{"activation": "gelu", "balance_loss": 0.00845, "init_std_router": 0.0142, "norm": "layernorm", "extras": ["capped logits"], "optimizer": "ademamix", "grad_clip": 2.0, "final_lr_fraction": 0.0, "batch_tokens": 131072, "doc_mask": true}
Below are experts of layer 3 (counted from 0) of a mixture-of-experts language model. Rows are named router (the router's row for the expert), up (a neuron's input weights, with its number) and show model dimensions 0-255. Each number is 500 + 25 x the weight over its row's rms, rounded and kept within 0 to 999. Numbers have three digits each.
Before each expert's rows: a language model's description of what the expert responds to. This comes from a sample of Wikipedia text that the model never trained on.

# expert 44
Description: Newline tokens ending table rows, sentences, headings and list items, especially after the final pipe of a statistics table row.
router:514525523539522525504543522522524503495501457510527505490489515481500492494463503508476493504462534516481531474490477526534516480487503469525516462457471524522540528496496486503511473519497505516521503455515485498484485489505479559488497492495513475506494525455476495567499524518510478484511506521525509555506495511494465504492497508484490474496484501503551557457532480469533520487495543528448497486507502487496563524520517507551459481512458525496474507546500491512510455488473495526532501482516514469519505481475526513496476487488467508419481527492494489500512481511508522492473493525510442505503486503513539488502454486467506484501577489524485498497455498490497534468511544523547499487448483523480476450502468483471519467467503537513466470534462499455521508481506542
up0:532516498507482489526503500498507519486510495475430492502507564458529545507504470505459483470520495483490506501514464506532571525465503517498507508506494559508522474526494495475436498485544543475515512528473519518487498467494487481515516449544526526457497511485510491561521497487474482493505495448491499465455500489504512512518473522539487516454531472487501491437497508510520478496512537475538545483432529498493520493482500492509494493513513481475510557498515474478456504513497487476505505468475531480472446559504509476474504505507535493531504515520483471514491457544517466501517496494480476477506534528484517520478485485497491498458494482483485494532500492519545492454465479519508493485496509419517507495503507493470478491458442482491492538512489483496505498488496508

# expert 14
Description: Common nouns for institutions and social domains after "and", "of", "a", such as government, life, investigation, crime, peace, education.
router:491535538478545494513549491501500556502522466498493521513535463515468476527481494544481455482485503460464483480491488571514498456460498481544520450513473470515527494495510486511511492484528529508495476471529501509472500513531486567474521552512516453501477507479455509518498520514509467524490481443469461512505504480495497516513540498465486497525489558471468522477545494527502506503509514508525475515476514511505514511490487489558485458537499492492499515551500494490493534517489518524512521450488500476454514490512527465499508495496509511490511500499523504525499473521510482503497499510433484486507519526524515475529475504471479481516526514520508472484496512530515504546528524523494506479463476448448494464482533510499505486500511499463478441535476445486542500475457522
up0:528503542480536472533519473535466464489470521499529507545521437520457481492475492499483544504502500507522506485492522498489453515482489537532485504521523485517484492493526459445525524501501490566548503480468515495489520490520456480497512457503518476455492497490459529548511500505497501525493444517511507522503537537528474490492439488465480494518534497479508504508517487514527553478529519513465523494512488535453513517534480460510526501479549468492486453518518510480465501491466482536507528470467494529479486447524473500543488509490521457501477468463494489504547499481523463481497509533540493502543512523502497541547520517515478466497485473521495495497478496550502565533489481508508524486494500471497523508507510502491478472472483496472497498462483515485506486497454507

# expert 7
Description: Infinitive "to" after verbs or "in order", as in began to migrate or stayed behind to blow, plus modals would, can, may, must.
router:505483507503468505489525496466489534495542481564511486540486494481475505473450485522495483503518524514479491481494505497508508504500466486503555499461479493501509516528499436524484496504546483550481472479499493484472532483529458532477504534535521503497483509449446527538502503518488478510493517479493493489519474528524467524492500482506476454534471503488484533466566494503537521450528502554492528491504481440538502544448476491510472476543474510463506509553520513518523469446493517498531491473514471482485488517500512499494527497492499512507493462492503480521536493524505508536517519506510507521493529537508520481522511505431480512470558502480473451552468510510522454479521545519494484508464486488473503469514469489489463490476513496459491457504483497509520517497517495
up0:518515465486487545494584465502504528515492448471478487492506528523505489457440516495538437476508515525502549527504491476486507502503495511524512489538500546494481499497474514441529471505517498514508482463478518503484480505484496534484525507553519487486486466510463509502542504514510508490456471517479507498546477469479498529491511526516491445474506534479511477480547493516477464474502492500501506501515468505463488485484510490498456480499516518481531499504458506496479508563479536561490516546525487510508509508482511528455501474523497472518489450507525476470471491524493512489503532475514517503508503558481534510538500465510530501501488500470502502476498503456475480504503568519467499532497525574495494511493517517475523517500474527504513465533462503464503548539479505

# expert 36
Description: Line break tokens ending sentences, paragraphs and list items, usually after a period, closing parenthesis or table pipe.
router:530503509511519501507504534531532517472502460518498499477485500508497526490498465539511440498469543530475525504491485544515513505455487459509544442459467512527526497528466472501512464500519502537491537461503526491506522489510497529508527479489502478500499503480474513556500505507511465501495496501527501512510528523497475504479513506509473471495523494508495545456541483470551516477501535559533499486477527512451566537497515475539478491483486533459513513538508475509503508494500516498534500468519491462496485517489499509523503506474494522453483477502500464508522479521536526508484483523496455512491516520485495494510444496489501476475574485514473467488505530495521513485508509533505516468477493512430474468461454490486501467476496511476469456557507446501538518483471549
up0:546499500506514504494472527518537490511481546503498526486499469541521523487526483505518448474507530515514506510485518533515512520483459444509506501461524446493485469533446485507504494504554502496467522507508488476499524463498500462493526525513486520475504484553505514502515500501498509500540501492508496493501563535473530485477506489506473483520531492502470455477524499489450520498501544505528484474445515552464536519466527482484506510486528546459504514492472481522531480485484509515505496459593477508507518500484475496531502544484478539510502514503474479500502547480509497489469458520480440505500566509469459502476513469492504515530524462495497468507539505526479498445478480487512512496502544487438511504476502551502485485507526498502494471494549483521503525491503482

# expert 55
Description: Final nouns of proper names of organizations and places, such as University, Federation, Cup, War, Party, after National, World or United.
router:474484518494465521504523493551521572484530449474526483511524519525473501472478474532482514518498513517473504491480507489489520529499533484451542475448444501573511512503497471478476503482521522516571467484463491481491509495513487507494502531503484487547498510497485522550509499489499509516541496486514507471522518509486497521510514499528466489498467514512491543480523532495519491497453491553510510517469462495511511517489486502494492476498483525489482522594517470518484513457484516479541523457501473479494468508498501494520506507499506501427485506527507478513490493500492505506449511491496505462493506514504525496545448488515494482463546483478459498520514498499501483504525490499503493485439486537430527463491505461491566485516501517492504510525483493497572523499487510
up0:516464490487534503508503473504480469504490462520445574527488500504513513478497470468502490494543482499515468537503524483537521495460523506490555457468488494535471502503492505545470539471510473540509500516556486478506493531549473510461556474523516495502519506490505447542529539501488504480498472487526493497470451472478514526508509489516505494477504494508517518487470473475539534512463490535500542499474494470515519524501497481495494495513512497475513494513498481492514522507530509523492518471465495480490515564486504526536470434482493534494502464540492510498476469513512444548486487504476494506523514470492484529516508511496567449458523510471509521492518487518500524532473508501493485521489497510457492516491491539493497543503533515490461510478417525528484501526455509